Experts of a small language model.
Size: 9 layers, 21M parameters.
Below are experts of layer 4 (counted from 0) of a mixture-of-experts language model. Rows are named router (the router's row for the expert) and show model dimensions 0-159. Each number is 128 + 24 x the weight over its row's rms, rounded and kept within 0 to 255. Numbers have three digits each.
After each expert's rows: a language model's description of what the expert responds to; "raises" lists some tokens whose logits its average output raises strongly, later layers aside. This comes from a sample of Wikipedia text that the model never trained on.

# expert 12
router:109146188114087090106169118118133097103141132118130126137130143106126110131139143110119132123101157126148148119122180139123113096164127137131111139145152123119141149129073147117170136142088166143136133165118117137109152068117063109143148109115104073169138140113104111113153144115179156107151145121120140159101174100146129133102110155154092137121172109155141127140174178133126113176091107152148118094143128111094116122120158119118115135165156102135160155128131084130145107141107125
What it handles: Line breaks and sentence-final periods ending paragraphs, list items and table rows, often before a == section heading.
raises: "\"", "==", "==="

# expert 9
router:095148129150124109102156130171158101139116108172085129151141161122129115140175154121064144123125182142137107104137135127109136135134164110171082088131121148114148156136150153067121119120161105113110120142088154088155155121151073100128160135152126104177163114101097121122152118130116134139169126139091136174171155087155119120127163145132129136136142110114147143093120121117148125141097103139126148155129111156073139128138143143110150088161135107095112133122097103151143140135126127
What it handles: Inner pieces of common English words split by the tokenizer, such as ust in industrial and must, it in edit, ide in peptide.
raises: ".", " and", ",", "-", " in", " to"

# expert 4
router:115114132107130088113162154100144064108122126134124134153110168145159110148100122126120126142146135126136183116117131099086138114156131142128074109157151163141146148195109170128144146122120148095141118145127128077165107129091104118108145129141140153140119096141133148134158117085139125109138111094074159136127175128129172157167122142136137171132132106141141116107153167106138124129149146103141163114118185087139149171121155132108132092102156118090122109107097153143092124138153155
What it handles: Final pieces of split proper names, mostly place and personal surnames, such as Walth-am, Find-lay, -burg, -ville, -ington.
raises: "-", " and", ",", ".", " to"

# expert 15
router:085138200180100111128119135126140132132170110146114062124097133110157112137148126118131148107147124118134109135145134102122147111105129112148133111148110148146100132148165152116178164109104165095127145064081162128120077139136106116131123096134131112179131130130070126162097111094138153095141124107121166101152120132161136127129088091113124157138153156117127167102123147125152124151112139161101143140147186108120139117090105118130134148134140090094095113137159138123128106130105123
What it handles: Digits and dollar signs starting numbers in tables, climate boxes, statistics and measurements, such as 0 in 0.6, $200,000, 2,000 m.
raises: "-", ",", "."

# expert 0
router:138141149169102091110154143085164102139125106140099085150129108105101135136089067139144121159137133134166107117149134108101127114123169122154089062113179134101144150110116100135150143135108088136126152127116124100158134145145113091129126118112164101116092124081049100141137113125151181129123121095119128110097131153111125110136130138128127091091158116139121137074110123077117085166100147122114136141157116135108164115117101105102108105136135123092111120129104104114134147130126128
What it handles: Common nouns right after the, a or a possessive in sports and geography prose, such as season, area, head coach, east of.
raises: ",", ".", " and", " (", " in", " of"

# expert 6
router:087125154163113143104143155163126135085164130119098147154097127178120151121128132125114125141116133131151126139110118095117153077159123156137116147168150140108133157136111091074118137094100107152146119134144108106154084101137110102116108146135153096108126111101105142131130120146128166141121171094122106140144173118104141150086075107138123149130148110101137134099168163107113116122112174152097120122118135129100147115146142160100130110147123111149117144084093145093129075099047129
What it handles: First word of a sentence or section heading, such as The, In, On, After, or Career after ==.
raises: ",", ".", " and", "-", " in"

# expert 13
router:146151111168142141155169137093131091090125141157148141156082142104119131131064125122108138089154140122123153124122118114141152120121126142153098107195117189146132171169133119100142125105144119159117144141144119115134114139093115113122141122094126135151119107130120094130073149120131132166158137115065129119144181130135122107097120102161150151101155067123133166127172109088119117137098141108120140104134154112096151165156134143130085167099106080134139130119140117133137113148114117
What it handles: Middle syllables of place and personal names, often Spanish, Dutch or other non-English, such as Gir-olami, Gron-ingen, Cá-d-iz, Leb-anon.
raises: ",", ".", "-", " and", "y", "ing"

# expert 14
router:096142148112094101096130115099158105112168129195118119178118164155141157141146058136146139107107140132156128132138138091123147114124152155166138135115160121137151180154168169138179151113089126100125133110156092145161093110140116112161131105123116116156130112108124140148122160146137135150083128152166119155111165106112149108118136137112113104109121090148150131114147113089126097161086142123127138125121135138110165148169162120079124115118128077157138098109153133147115114094131135
What it handles: Auxiliary verbs was, is, had, has and four-digit years after in, as in census in 2011.
raises: ".", ",", "\n", "\"", " in"